Below are experts of layer 6 (counted from 0) of a mixture-of-experts language model. Rows are named router (the router's row for the expert), up (a neuron's input weights, with its number) and show model dimensions 0-55. Each number is 500 + 25 x the weight over its row's rms, rounded and kept within 0 to 999. Numbers have three digits each.
Before each expert's rows: a language model's description of what the expert responds to. This comes from a sample of Wikipedia text that the model never trained on.

# expert 19
Description: Byte pieces of Japanese, Thai, Bengali and Cyrillic text, table pipes, units like km, and LaTeX symbols such as subscripts.
router:515489511507528510509508501546500528490526504542536499554510486522488535460455494550503503522540466529448516503483481463487530510516517482455469533494483528554511497530
up0:508493492493517478489469528489535496502517509499508538487492485525507504496472493488513474462500470516480508434477518477493487506493537519490519520524555571528512496467
up1:513448510499523530495487454503539507499507488464506493495505502495454487514542507481505499481494500508486511471505506470488489515493515537468502492514519545531515536508
up2:511433472498522501510488451485527479477505473493532510465477514511472532514544494476492506491514479508496508496505477486468500507485473513467485477506468557495460466502
up3:528478488524541525457502507493472471506499510482481513533483487491480480465460489493515527506528506475473486557486493493504475493543527531528482503467475479462507510530
up4:489501461518541509457506485507478510521511490455518520420508493482504557545509509486497493579483516535502490496460529503484515543531489480503506534493529512473516508482
up5:477531508511490510454525535502506525484493481522489504506465530484524510518517464470460502487511477495583463462502512513475535518527495491505542508466462527469517465526
up6:486485507436481518493497484470526499514461532492564513504493525490464495529470496500538474503488507452479482484478491479520539473494558464480477496465509462490461532493
up7:510512450505522505537501521502479486499508507474524535520511547490488496519488534501493490554487452508560482529506529516524478472498501492534509523486484539554492487511
up8:544493487491502517507487488509511474521423504487498491488474460469460519437456498503508541509495525524503475534496530505469503521521539517512489586482469490462494515481
up9:517501498552449503493497510507475502497470438495500541499507509499505517491512470527500512553488523558527485458513518500461487511510422480530461492506497512443503523493
up10:478487442485513494500476519494471493445506528523521503499495522539471492491561457516506486485496520484478518518500523502536546496488476542529465558499505483497494470539
up11:484490479452509506528477455480523489536509502505508479546490516491458481510542506522528498459506476487509467485481560492448511493495457493488510462441494501509481519532
up12:498523502465506510513531530493496498465538494508509481457485535562471494466496474492465518470487482521493499497494484495536516519519506542518480511476512511506514514547
up13:489516526463490534438534499502488476483546489515516510496514493485492500521468480481546481525519494492532494462521502482437488506526486501518502479485512535495519547462
up14:540465477491507525464486500464516469501513463512488468522479506513486523507480535493480519499517516532526541533482532505454514513473524505451467488505504463517502533488
up15:483520485532482507531504521489487492474530483533508497527490443486460474481501499503515505506528531510481450520489490496544496495500498510500441495517455473492503495510
up16:536499453528497478573499491502451469505501523463533502522489522528496509502516512497478476536505497547523497506510474497462483531533510513456449556498533528517487472527
up17:526523501504497519435515494501500483472515516444535539508536507511480449520483484526514476493501487508473454450480492490458501483520554479497567425513473500527558541506
up18:490456487509514494488475508501517510451489562516486486508499491494503516524488493482519475491558526489491505503477478454525523454468479505486467495452521504489521487505
up19:585466477548539483489479511499514485479469501502545512522510508512471480449526522479531501500508531485485516497488488501511522515484483512525499560491512506509515487488
up20:506459445524521501487493522486489515504529482510511468463496515516508496523506521512542510527484491475525466470495547490504546508544518494510542518490497522479500527477
up21:487492497536497483518527527515462503514513523535502487476498517513516503506456500479525514565517533488530503450475532510475507509557509521492497492514532485478508479540
up22:515487464501525472512501509488491488528489500509522504510487496483509549548508462517566528534483562471537486463505525504521516556461522505477521487503508517470494508543
up23:485467489527529464499492481506495473490499497476458541475486496519497513497484508520532524494502526520496498514471513498478528549466549545507494504540516526504501505515
up24:506520475497467495536486488508506472498487530506535497479545494488498468494493521525517509508507472461481509506501530473492543500487538507524508495446499529527472470489
up25:471483489525504452492460507506507511528427488456479501497478537529447505501514482484494522511461529527504485534475537488496512508497459507529470518513483492493497521501
up26:498491539496513505479542510501518521525501468524475485494503508517487513479482508504479518518517539474532504483482476524468513510520479487499508511467469460514485482517
up27:470482457525490495520503483504467505504487469457512512454451478502521545540507478486518489512505555477549515460462509517495519560469482517469531516518484492464491513489
up28:502491470538494472556485439504465481500484530508514515446501487476487504508532527482539459499501525536455514464516508513492504528518476527507504526504510517524519505500
up29:497485471480484482520447529512445484502474503518496494504465498487454559482519508515504470523470499512527478509510514490526514529491486486531481458495529573461484507506
up30:541485507516500536530477503503487460461482490434523499560532489453495500505482548502493515520497518499455481479525470504492504483484499532492489531524489516512506495492
up31:579467486519570481472502527509516515494506476482504510514473513473515482501514485486511567521508510494525497506443497477496474548553456506493486479499482521452502474501
up32:514449473514461515519512516482458491496511493504493505518473493540489538508482497516488513532541532486493472499498532483485536506488502512505491484476514497458482511501
up33:513506434530497471522485493498497493517483539548507527523509489491519482502504495494450529530493513511511499505491483495464506524494463470515446506520482517541515492489
up34:490508429542515507455515492488486491567516470497455485517496489563462516454504507516517486515523503462494488500487495525524542510506454470513488515476545487507490491493
up35:522499545454517522458523481495522494491513467498488453505507477479516533499481490514507507479472526518501496492510480557504483496490514486470512521512478490522500476544
up36:515508519538491501484489501478463474509512474526509502464489477488476510530513486499508495538491501526514511484537477498503486458527524482498493531577512524503491497505
up37:524525529514481527528524482469494504463469513515474538464454502519518496444492507499441496531508496522490523490489511543469538516513476502509453520484490509470519458500
up38:504499505446488461505487480499525523500531476465517469531514509485528468505441523462535489514439505468510530520509499523442486505500519510482540512484516540523498528470
up39:545479499528490509472522517483438481535464504450437536498477458492513526504487476489480537538523510510493514531471490474484477506535498524536484478503498497492521467522
up40:509486549502521553442498510473529518488520499493550531527507517463475509533497553466529509450493513516483491488507503531508475513474464499486519511481513516507503476521
up41:524494511504481503538496460512503482481458511511526516483480477469491492506522520475535502475498508523463505522498488485484535497526524508512509518524515462475519540489
up42:490497463518504491522464500468452491505513482556455506493527491466472464491516486523490483478476463509517530505485479475521501501509431523531484503531486494569495549471
up43:513481507464496517487531472469497518511547496446487488530480526466520490513518501497516506492484508500460511508535504483483518492519470522491531506537539529523519492540
up44:541488513485443522480496477499499509453558480521493504508494498442517469459482490502497515511499485501486509511551490482451465525529490538476483484494462514496486472514
up45:501504502506551482519519502533496505500499471468524518517524521493483507516509510503506460463487501480480487488502448482486486508502546517500520522488500536549507490540
up46:547473520445482492509469487487530513469523486512494527506496494536494456520500485503512516503444480544504499524511486466486467486473528543443527526487541510522542493510
up47:508489454481525476511504482480476477474488557490530517462483503525497512507493469476475449515513494538503534453467487479500488487459514513516493498496512480490496509513
up48:505514512480505509463549485475540477472505532502448486520508468527516522537493534508500523488505510508504507552474478487507500515492456515494499511457440491515514484530
up49:518496547507523487502509490483512486506513508465456516519498489510492517515495512521539516457495500494496498510509513482536492446527516487503487464467493501536497456530
up50:491519497495503529428535503476523504484523477524540489517504526494484493480448511479537491455497489489472504430508517518501523525491448488504522527462503500507496538550
up51:543502517490563514482504485499510499506521524488498521553504469475494521516515540504508535461500522499468486503503490526550523464513513516492525519517497534518524527486
up52:493492517483513508491537502495483494489497527515489545529481502524476440506460515476513492459503528505506457480508485501504523477487480537477492511537487478506501498492
up53:523487551492494543475523532482479524489511483499523505532528481464479526520504491466514444522479498489474496469551476492507500523507473431491470505501468475449502488506
up54:538453509517525501473506461499491490500538501452455526481520474453514468496507493501520519506473520500452505544504488499462499460508526568499456495508499523510492450511
up55:478497550465445495551513505493494484483536483512514520450520503429519473488500513475499492496487493497506517481526450471501519476509469503472481492494488534542500499470

# expert 3
Description: Hyphens and en dashes joining compound parts, plus the word piece right after them, such as by-election, player-manager, Vancouver–Portland.
router:469506525494503515444469469486494515502504496465496514506511501503521513504471486517503505482518539534479431523512523503516450542476463476477507487495530484512496512500
up0:548480491493491442511494496486504493454499533519449502491493506530537484486478455512493544501491506509491491499486496546520470477483559506455483475533462522566487489478
up1:454486529480487475495493516524466521473479501492490518457525493486514447503525514471504496494439508483526527505503551467505490509531480508502487502496491519528488479507
up2:498524524488501503438514501488502494461523527517540502461458498555483479473506452464548452458505498515487507475503499501468513498494506488485515481514506454490518541482
up3:514527523490503522523494510497507500522509472508489497528489495506480479464500498521492516510495444509459518498505513524449503488494487502561484489526475477515453507482
up4:505518505478480541484506523483479464508505458486468523539483531502529554469486531483486517512548536491513483493492495434506514480489522481490486492492533497487502505513
up5:513489483455469470503521555513472498492451525547519474524511555473533505484483504471520517495501509511494464497500495485501522531480471474564495548518518549535479511483
up6:513478505522481522471552459496490492500463518518464520539460504494496551452473516502517505496511540505517482499511518534503507475528493502483495477481495451511476495527
up7:553495476515519484498508512526505479478547531551501503495490500486520477508459511483510533501444462480531492515503485464498476493449539535439512509458452499529501508496
up8:509530476526501462501468556511515491505475494510505465492525555458491499521521495534511490451483509488497507501523528461538487536531554498492458509555529490509482520471
up9:509492467539502447517521518530490505490500511506473496501475523517512523490494517467501508488545491460554531479479527502455478499496481531498512499518489505519516479525
up10:542522560444469527472475516498526509472448553529498480521507515490508458495498502495485534494530492489532492448471492481522468425501518535499501470501508482475459525487
up11:503496501526500481498516541497499505492496526492517488488499476496497467488512488499489515520517510476550475487489462488516463456530502533460489509493506569512529502466
up12:524510526459509512472457525487502510484486517520510509537523514487525508517485452509486533486481463454507491510517496532513447458533524481522491493499482525433513509492
up13:499502498495517518471479499511505501541516520462469524569548490530458530491496542517501484515521523508514518510513533527510526503476531465531459495503564443490488552478
up14:483496481483495507453509488528518504537485490503505503521469510493486525548533470439505475513521450491527484476494481514515481499494524497499520509461483522464481485535
up15:483529489483497505474468501497539504440496527488492481535484483499471491498484469510533493498505483501481531475470455549528518536470522489475465563515443485505487517493
up16:511476465545519486511480507492517495520528454503469465455479558541512503497488501571532548477470488504498510516506511559491495507523491486495490498518542512565446474490
up17:470506509528507488489469500484492517496463510488469514471525496487528470527539460481466539470497479513495495560502484504524531526495507501525524480477462490510495515487
up18:522540485524510518512545511486472501483479469509423479476444505543480521480476503507496501526501503443530527489488502522504443507515512516501488529560449509473521502455
up19:519495525512501480498506454498502533456502478538528460502542481469525495492449490505543509514476475485502526507555496482500497512506490472532540481456500522499519532487
up20:492486489479502500504544528512500497517495473476507544529458517548461527525493479505475495526524531517518523499483520507518505507475467501506499466471529506519459498515
up21:524478526466507526491462504487539511494458555534528491520502500488525494503509508498501487469521499479511491453476507470502474472450499517480497512539499477452521534485
up22:506525500540489517485552525486480485476498526460518501502488511510519530446455520476469540486507507482492525514519526461513525525520479517518484487510507471497530513481
up23:482528508484471525467466530511524517519473539492481482493527472485474481508528519515504514493456491489480502513493482524560530506455504485505476501433457486521509512492
up24:538539533483498517523495466468490479490502481489515502502514502490488513468483515532544480481493518481446496496528527502472495489514505490524486495442478507505455529495
up25:490537479468464488505524506507490482511510473492490522510474567515521495505465511506453507540574512491556510505475547458500509472498513496525466502472513485499485487513
up26:508543514481456512498501536509529527501555528537505477474492514521514516532530487468505508465490447486508511511513501462486444447447493527514494525558529534469509508513
up27:517558502495499514476518548516505479478521497486523514441498497515480452509504532479443553535502478535513506482506488438507472527540543508455503511508520502490479489454
up28:515529503494494541490526496480520491504519478523548494475467546473491512483515495541512511518488463520491515495505494510501512497495481482509549492503492520481484525471
up29:496530515485505497491503537471527475489472497547483480519490494491472503472481514494489463461547523464504476504490509492515457495481495463490456491478462503493501559490
up30:530515468534481521474540510525482500470540512560484515509520499525486500481492479567477488521466519525489508505510493502544468513472532541528522499513512485535493500519
up31:447525482540502508492508517480476474521506490499490510450481509520462543551502480466422518525498503525508513501513538523504496502538433490512585495469486534511496489540
up32:495489492486487489472450485485515521470541520522512469483505471503498500528535459478494505477461497512500513480516447523518497503491521507519507522537458516487532515457
up33:483524455485525491501478585530513510515489537501503520472525479496455487528516486524514508497520510505492529509497490512520484521450494514463437504497495498516490505515
up34:477502458511511467522442476473524497532503499511539486467519524532494514499566467556481505463519520530475494495539505546527499530450526520494503504484493497527454536454
up35:502499449520507490531411491505529491499496542458536508477517467512517495514580507484520516495506537482530505539525437527515552503454518467507510481472481476525481493495
up36:535510483533517516473549509507482511476520438480537497487491515490484477520517462479487515514523442472491498523533457488455512496566497513516496484540519505511488499470
up37:495473456488506493491497511512502477481465500504470517509486518475519494473519445493525543495524498508518505524495488506539495539513519482522442517498556491496474486524
up38:509501529499477523477483513500501537461514490528523512487518501525499498492527461512554469499514425555460532471515518484474496512523525498528515510537532500482520513488
up39:556493510529518491470563519503439472542511461484480540513503497509506523477502541465513473533511503475506519535493525509493537513513462522493522541513502478505481498522
up40:506508484523497481509473475486468489484535484494477447514449517511488525512521464506493463509501516467519532496477497568492456511508464493487502574490513544504465491513
up41:548501504515529498526535496460497521517489502471496512495529560471535509495565481495515517520555513469503524555476504475474522512468487548529509531506523484521515500471
up42:517461501498507511518511457477505489543514499464480518462537451517484516506559527470540501492493553475519515515484525514509531497498503504467496462540488536506506495505
up43:530476494468507521492573514503510494484519555480512530500477543469505536520498483469447555496502490459523523500500492428488486486515528555538471490514493480496518455564
up44:508521443492481502482479486528475489559518452495516480481494555515503497468495541450529481457542500475502523456504470502573499520502511482500495532556518546477505492467
up45:510499516486513505485513503495531508508492487517516490505508503503492502490519485481486516504493448514494503517536527483427463507523504514536474510509472509435508468505
up46:526504507517496478527471508505479479511502486540503454490486482483506530456480491545488462457441481482520485518507477476535489535508531504500497490468511537558507466488
up47:474544491522504527495495537500507519503521492476515485432491515495478495488515498480509496495438458510531488502503509493470512501529484486478488469512497508500510478451
up48:470549530510473519481506519482487488482487476513494535502515461495504454502534511505503533488499530448499441513531487461502494504500542522511532458513472470498501481443
up49:505525479535520508470516522482502493539496513443494503510472488517534501464479481472452578511514527503468529555520526507475497442485507503546507511474478457490516506512
up50:480524502487477537481591499498485485483494522544471497475456506470483509458489487487489533493477502499499455504509480515532483468489478477494491503515529451535441478522
up51:567541528548497512486500551500497480512504469524497490481503512495525483467515535494469532498575482498504516498491563478469536500525497534512492497510511495515469489511
up52:490490514521471519517493504485505481526494503511507490533478551505494462476463533459516510476513514491500514503488516462519492479502468503479488463501463478445510566482
up53:501527486477521520490489505475506508514533519520470503495485491512509476509511477477589447500511502484547482475497519529480516503547461497518510512514487530496500475470
up54:521487488490498515560513490487489497496464501456506492486526465508522486514500493498491518518487494481483462524546478474501495482523527508506506492540473463519476506519
up55:521514552490495502474513541521499490504480479487465463479511542492504526470471518444474515502489486497496530493507495489452496500478481497498495452551459521487495498471

# expert 47
Description: Short syllable pieces inside longer words, such as ri in Territorial, ru in truce, re in recaptured, plus the word of.
router:549477471427465488476511501505503509481532491501488499503491521498435483453506518530515505555562518481484499519539492434528482490491494473517496467504543469520513471500
up0:498495527499511497463503480497532498527483519509504470476465529518528518549558482519442493508530439516504463506494499511444519504498494487496556518494496484488503538483
up1:512498481517496516486504503496480497532451495517477507544516508494526500528515501495478529459491469478460515559502502500565538535475528543491486502493534506549495509448
up2:498494526522468502514533489494507512500439491513486513511476513507542520475515493469515501474542486512526468469490502505510478528486521479513485460530492474477454506502
up3:497511481516485515496475511477508494513488507538514444484483499464484514500529521523476515492504524492452473475504454508543531514474574494489467485491476474467495491517
up4:479470477475522484482469463524543483516485514502506457513530492472513495573520487531492507496532485514460548508509500504512516536446520481522518486455522492480531506483
up5:493516523495504472524516501524487541479509468493474497528522475502510452479511505508484493505500522484468486512506497485525533522503494492486478494518500512549517445545
up6:514487523516505506459517485514467501549525483504532518510487465522481525487506476487490473503513497515511535474530474488478512492503511502476529484464534477510517475515
up7:496485478486514472481492513508520506507453533515523487500509539500494489505523479509549456493480517501521490486434470465505512513489465515486516494518487473492527501479
up8:487503490506511508476458522506499505498452527524490558530514527458493499520468464465474477497542505501554497448439491440533502500460513507503476512466509485474494493511
up9:491481473510484495484473527491506496470483492512509479471482514509493484495511511467456529470471519493476533486492507492517473551497498509460532492522471510522492492472
up10:513531483501499510493497518510483485531537505550502548540499472518471523491515457528492517492550497457493527506481515513499524456532525475497524474487526480478517540505
up11:549506506523478527511513510476464463574503463488474555487514468536518497505516503481490517535495531468511531506502511501514512492532481540502519481503523480511494491502
up12:512493484475462490520527502522490496460531518526519502519498555542510509527494478531482550481492477536483497518481555483471511529486484496529519488518482490500512510532
up13:501518530491440528477504536494506496498539518539542520454516510559493493490498525523498514512477468528493487436509464510510457470473478469486503497492504485498527518514
up14:463526468531489486531522499507473494518545538540501512514491509546490467483487508510486469490463513472516514493480512469539479452526500520505517525508545512522481470483
up15:465499493515489511507475538501484516520519511508493447479519508508491527491528494536488491516498507535514515450507548539489556507503517477519516523511512509494507460476
up16:500478473500509476493483487499499476519471477478478489456472499516511522500519496454496487514481536482511475488469483514512503451509482519491508457529458537522493507452
up17:505512509485513509482506489503510480498536506503490511515479535522496482515470555484513447521476486475529527466496492527497496461504438512569514547532510558517547485476
up18:522476475480475516472487493488500491523458501488477555539478490483507549494493478469506550526507518510496500515467538504503530494512484494561498510495480493515521538515
up19:524481439505528455486536471505470504503498494493495499499494499493503492462496521501538524515468497462501493574489498509479532533513469546488514503508476513549528491445
up20:529513492507512481488483487489475450538510535486537568560512460475490471509502489488516509533504492495515537565539522518512571513515486506538449486463506502520480495560
up21:518501465521522492475484531518480501476511491480503508483484496520511555508459490498539498491441496546504544535470497479562516546447506515466538505512496495544544506525
up22:524491522510453495504486487501487511502450505493542525532515528496462464512503516490507472484481492503480466504485455475506477526484496493477481522515501482532503527537
up23:495501527540499507500452502519492500533509511466487550504525504508507455492515519484468475510517539456560542464490544539528558519529518482502499489519512504527485485490
up24:419515470489509494510493515499546504496492500528504511508516533499483474509538504502475474487502513495495532436464500496495493522488500507516451487499465465549507529518
up25:538515479520494491505503488503477470498461500488480484527528492500471498413510519475538519495499520498522467511512504513525507527487554491512438491507486501517478498515
up26:518548542528471517515554515478483526487503457486499510472466536467510476475534449519439474491541489537507492461495509515470510516516450490522522476511492529488500475525
up27:480527508485485511500502522508503494471526488459464529465469501567497573491494493492495512515540499524554492468471496521456474491499523467471521484568504494514518556451
up28:511514490501489510496484518496467491536516489468492479523485494495507524472485521479507476467471506521478510464486511508501473454517509493505502491496506464512495474505
up29:503484510508500471519511497476496493515502470489517500467535515508530499537504515465484499560506457530485475529510516536473472448491470476492551484531527490487498519467
up30:491486503500466509492511508493482494520499461511498553538500478546496467534451488491450503505478526487504504456456520494538514495505481509522545499472476480513480519504
up31:503505524453480490482529517519510535510479472500508514482478520535454462486465531486496482508482474482509457473489494491500502490509464510542529537466518490510516501492
up32:503504485539496483501500484508467493538484536502463461471492516480466492510518470534482463496512513492520546509493522485505523475466500541491546511573519500425511475494
up33:476486523470488478515526472491488498485494509494519513542505506538510480470532510492516467499480518521498504527492498491527482512480549491525496485490560483523499479467
up34:503514485521479516474518527500484504512494526488491468494509489505547482481473523517508470484480475482456516510507513492506513518497502514482470463511479538513486483463
up35:506508490508510488491515505509485506512480509517492480552489511535486482529500514490511515482483476489498466491489491506568511447460534504512523530519533537477431509525
up36:520510474498494526474474476489475505517475538476477495473513504509528491499522496483493513488496547490429442522516491519527528475459509502466535504450516531506467519463
up37:487541491510486483501551477509465493511504492447534526537492505505484480479499501511502506541530495497511494531555475491510543489508511507548517515435536523504519482508
up38:512517506515511511518545513497512511545568508448481462518531477505489552516536485492435545553516528511456510549536539555487499462530493510499490502474509503501500496526
up39:478490503481512488494496481487522496521493540514507522525502484498463534492496495486486466465474523488506496454500448506547467476484532503469499469514491499516456488478
up40:487549524446480498482512494505512511448514492503495488492481529523496503431489492525478526477521489517459508498515481472541474472504477500457499506451511469516490519535
up41:491521492506487553507498526491479490516528451533486512503520481473500505508495483456470478527530515522542541502494476510473492515513489464513498515521508493543503453544
up42:487488482539501486551515513499467493501467506501450573512466521468476529501468481477509488540485521494527476499497466522519481494509530503495469505506449507503471496519
up43:510512478503503541468504510497482461502446489500477547540474532473452542464454498470488519498509512495560512470494493539516502492489521515518479514470500469510491543529
up44:487513485503490501524447500491506485526472492507467490539540471437504502511459475503466495494532523478550531488485475509481541498498483476484523510498495482553480492496
up45:495483517484497498481495496459477496527538467496521419525485490478505518506493502503507520481502500500479459541473504503514471464521470485474484518498485536476503505515
up46:489505477469498474485507500522473478503517470502500467518478477518504486467485488526535527486478481489484514496519494500492477495533506493498490515500509513571506520492
up47:491528447537478494486483506497485501462476538505498452545480484504504486516478501509537457500440491487473488493503500493571494513489526499483513539523501498498499484456
up48:503471482501493491489491487506528496496453536496555506489542478506474483548543455525554492488472530487475511515513482517494524537476526484482519521477482501535525544518
up49:492508482513495524484507522505512491489502477509497460487478543494516513498514511459511484529473497509484479503503503528524465495521479491498479510469491470480441497523
up50:492491507433497473502477503490512507553515548535505461450500476520491521508531466449506489508539527479503513476460477502546517526460547511477485502510474498441492503549
up51:520490485502488509499487507510484500532452477508499482513506494517504522490508461536506496472476479505494480543480537499460522526481516493545514543492508514536517531494
up52:516493528494499488493484502486562517514483513473517520473521514489524482435491513489510512505469482470492480509493528509505498514501515514484437501485496553532512502476
up53:509509534522488515513519516500477479560521480450496527494519519497516514512492479458465476500485534519532471486497527492493504473537520497471481478454518515507447480514
up54:465542481484450518490513514497443501508520500543477451472514504484517532513517490488487490490494528524491507491489527490484499504529461462483494498476493501532487438526
up55:558510491523494531512493507492486460505529502497451493470489471512511551505505504512532540531501500494525493561493519502535514506511489532467479527547498488487508509534

# expert 6
Description: Word endings in taxonomic Latin binomials, chemical names and Slavic surnames, such as -ensis, -idae, -ium, -owski, often before a parenthesis or comma.
router:499470494455505525467509496474530512500494498493520493513485486493467538540505512503495464495518490529514476454458489504496527504455493456494503549531524490471519492458
up0:489492466508504491485462563516527514482491489505482501493531515544472488511517509503500521529477515512521503469490498507471499476467502495532515495566510459483482536454
up1:522501489461483489507510490490497497504520557509532509497467490476492494494491491482482474459467484541496456539496462491523532510479525494477467491516509466493494507490
up2:496496507492488510502505459490490457442515516471532511493538519436545488499506517509513512482504521459508457518516520524444465495503520487503548488501499521481473541528
up3:508504514497470513509569494504508466512511529503549479484492503498504503526504481493488528483518466518494466525515487491527477501541528508483497507513477526494500468491
up4:559513533475484527504509478496509503550519480506499507482481534516495501510548547484501545475506477529522499513512515508489504467504517514512483497554477499474535464528
up5:501502521460507507496503484500526502484511441495453485480496487509514538498496513497506516523498524502548482543502510498465454507497459499428512486508502496502522507460
up6:548504520542492531474519506495460499520513529541499536482492492474516519493487503481492502480518495485515492463501517511507536505542508520507492503508515484489519463540
up7:507516496512509488486496505503479483506473540483440535522525497536528514496507541512552478474501488485489483450516513529485466475464510539515485459504544482506468495493
up8:536531501505458558508527494477487473532473511515502501470513497519491489520495474462487461530501471528509495499506527459488509518521513500477487516502466502466526486465
up9:477485446517505468515466493472474469512479497438490520482468444501462478526509515489529482506510543496500548509474478514501485552513510475445524478518514501515520495517
up10:502498538472513501484495512509511503493478438557497455498501517466505499491487496527461499460516522496492502494521499500476485506502470527471503515502492518493510472451
up11:465484495462509504482465479497519484482478506459518511474497480498503472481480454501528483491470523499442508493504449521507497478519503479455537492446488554477518461480
up12:526517529493485501459524528522507502486514495516481502487513485465513511551501491508514454466505464484475479454510548514519519511479470524503517497469527442469507515459
up13:491500532438500530499532506479528497510514490514531529456473526508472499483527500470478522484510495522496515459454472496476457496476530493492508492533472518506520518505
up14:546484491508484477469479505482474466509399474538498477473518499479515525518521495508509507519481515524488495518527512483485524507511490487473523506457465524516489497510
up15:518528514477463530517509504484489488479528478502493474459510567476511512519465478462493500474499522470517473525539491475435505540513536511510527549503437482503501511526
up16:475515480473506505499492503475500497523434527539506505507550482475479472499482533500457507509508478540486482513527493524557467518482511469528474502528452567496475497504
up17:482482483543503496459486521530517532505455545498508474522509501517506479480540523512529481491453475480498545493544526505572535523467526502536483501487515485492508504466
up18:491548485445473528524497572479523518503482511499481480480473500520502494504524478478452498508526489492497510447470476523495505466446514455512507507539463500448493530499
up19:525489496461511476470503516503523484484475517510481518498495515475531515530521490504499496476506490529498485522519488512485497484499518495484501480519497500498534494506
up20:467504492504487495522517556513528505540529508508468496537521473457499521488464552500521494537449478507489493460504504545465490494501501522525499527487496461462523486518
up21:497462457468520484476526517507470487543454456514478537545486496534535497493492487498486514471584514489532507502471535465528525504512476485529450516479512465446506477485
up22:514512480469501520476499471484522512439466505454489535478455487511485506474502508535505502496485561468517501503486499541530521492488524489479547522481481463466500520481
up23:511511477540495476547486553509485475547511502478511487445469513512501498518498489476501479510482509483507498485504464504514492556528524516486498509533495521514527454510
up24:519534500501482557501531488486443484468532503467485481499521465504509505501533517482549516509495528471517472513542527527479471482497486504512562461465476496504478492490
up25:527504478498536465468463541502494477535481522447495528522466525537490456511473513511467487486465502543503532491481520521526459510483490508479503469468554488521508539478
up26:510474551467505535505511498484494526494549466469495508505470483522508523475476496502518470506483492550496473520488504542500514496538497427510531482536533517501509489460
up27:533480508518518457542510511502513492497508464468454518434452524483493512522536511525504490481479461483490492552500558491516501516497467532483529483511483540497482528501
up28:499507530497501508518513512524476496495468472497511519498477501482470477504520493495451514489511495513497526466504460525502516495533508494505462497473485505483482525499
up29:502528483528501509461509548527452481550514508481452535473527487509472530490508511494429500528491547499485500489521503546525514494529501503498455522505536466510520520485
up30:476492491483513482496440467492525487496484462490534528489512493464509538529479522492542534551506497506542515550529469489478492513469492520501520484501478476491458512511
up31:493482500497515500472490537522489480508486477499445517469464520538495480492508504485516509504488501529505542490517535491533501486498483492509510500513481496507527502491
up32:513499513500500557496523489508487520485464471510528502492473527474476455477493517480509530476541516540490505459516491521488531466495517489494478478505487515528492552462
up33:550533499528509506484479526505485510499472486566509547465515533483535486514516547524519515540481489520482509498453514500521453499488513510494475502498470514513508517504
up34:506504513485467499470494479510496463484505541499456493508516519514487515509501478506503485492515493502501509487513479488516478517492520462475462549473527490532493468532
up35:474513484491477513509499512508480497462469454528420520494483521497505477473498505477497520545489512490508545437508530481499514504497461517546503507501470506513503449519
up36:506484520481503527494520468481509490494479495432482479514474504551490515516495509509494482511524501480497502498517493502469477478475441461516503488530488506475513485483
up37:528508496496506489469484564514507505494439480536516503511484540503515472507521513517480482484516491541498540490496503481537513535467475502530483557498494498523477562492
up38:494510497534524462498439563525526531501453500530530515479499519537475490478498533526489490471508474490474488522452472524545493500488496505516518522500571487498513528549
up39:500494513478499506505521521490523501463521493531488468476525498519496496465515466490445499484506478524460503492476508490494486551485526496490510460513469501495462545471
up40:481535515476477497480481531522495473490512495439536509541516468490498509468484540493499514505532520508481478471505507500492534502494511470558522535399513479477524521537
up41:489497485492535505483455495488545496492472483497527488451509482545516504483537494485516549514460494531515517515476487520469473510493493511491522492509484478521463513479
up42:494511491552498518506507524522502467553535473503514499459475512518496520510494495507560514509509501533473521466476477509518498501534498484441529499496504506544483471491
up43:487491483560526431528485586514495492497487529504475521502532446460494500522537537532564499499449520502491516524543524519501482519522527511596506508494511504513462507540
up44:508490484516502460461504500512512493494472506551457486508466506503493512477534461542500512494517479506529473480471492486485520492489533483478516494499461528493516498506
up45:517509503501467531520492441481505468474525505478543513492501485509527499564508497482459458507509479499527494532519504497468533450473479512545493538495509529492486525518
up46:504493461524496498483459528480500470533489507537491502534525481560515511552483511460529475499503467530564518519480492498541483500424518473496472485516525467517497510491
up47:459494486471497521538471490435511506513449510563497477465508510524467513493505510486456492513502498521531480513479500497485532468498486465520485467520489482492451544484
up48:467481532473477527516493464484505505486452497489556525455483474536487533541570488505498498497506475507539504528515502496446520471506458459548478504495485509537474509480
up49:491508461544492455542526502512478525491462534469504524469481477482507524503505487502545512491492505522481476517516491526500453498512490486539512501500492526533501461543
up50:465491481514518494528473495500505498509524490463501536490506508482532534537490513520521487511508555466475447516531436486481487484476482514465501517474487482498511484501
up51:499511501478465479529517493487483479502562559501478476423508477473510545485493443495453494526483542484498452490496486529520516477523488500500521514503505473480496505483
up52:486484475490521480483434520484519469532492520508499511505480506509484510509501482498546530523482472496550514495499473511506467497486514530500502530490501476480490528497
up53:560546493501466526497506505487491490463541489482515440496471527494495498567483524480475456509533500495517526546533468490492506498484521518548503515527461542471499469476
up54:509530503485493532463503529481480520524474515478465485530432483521490535511475505502504526507493518487519509470492494484492507519488479447520528457536483465510502525494
up55:444483460501507474534447475513494491507488511471559512490502468504506497512506527470559474484474541511509509529512479506498462506477511512508520517521508527510461473526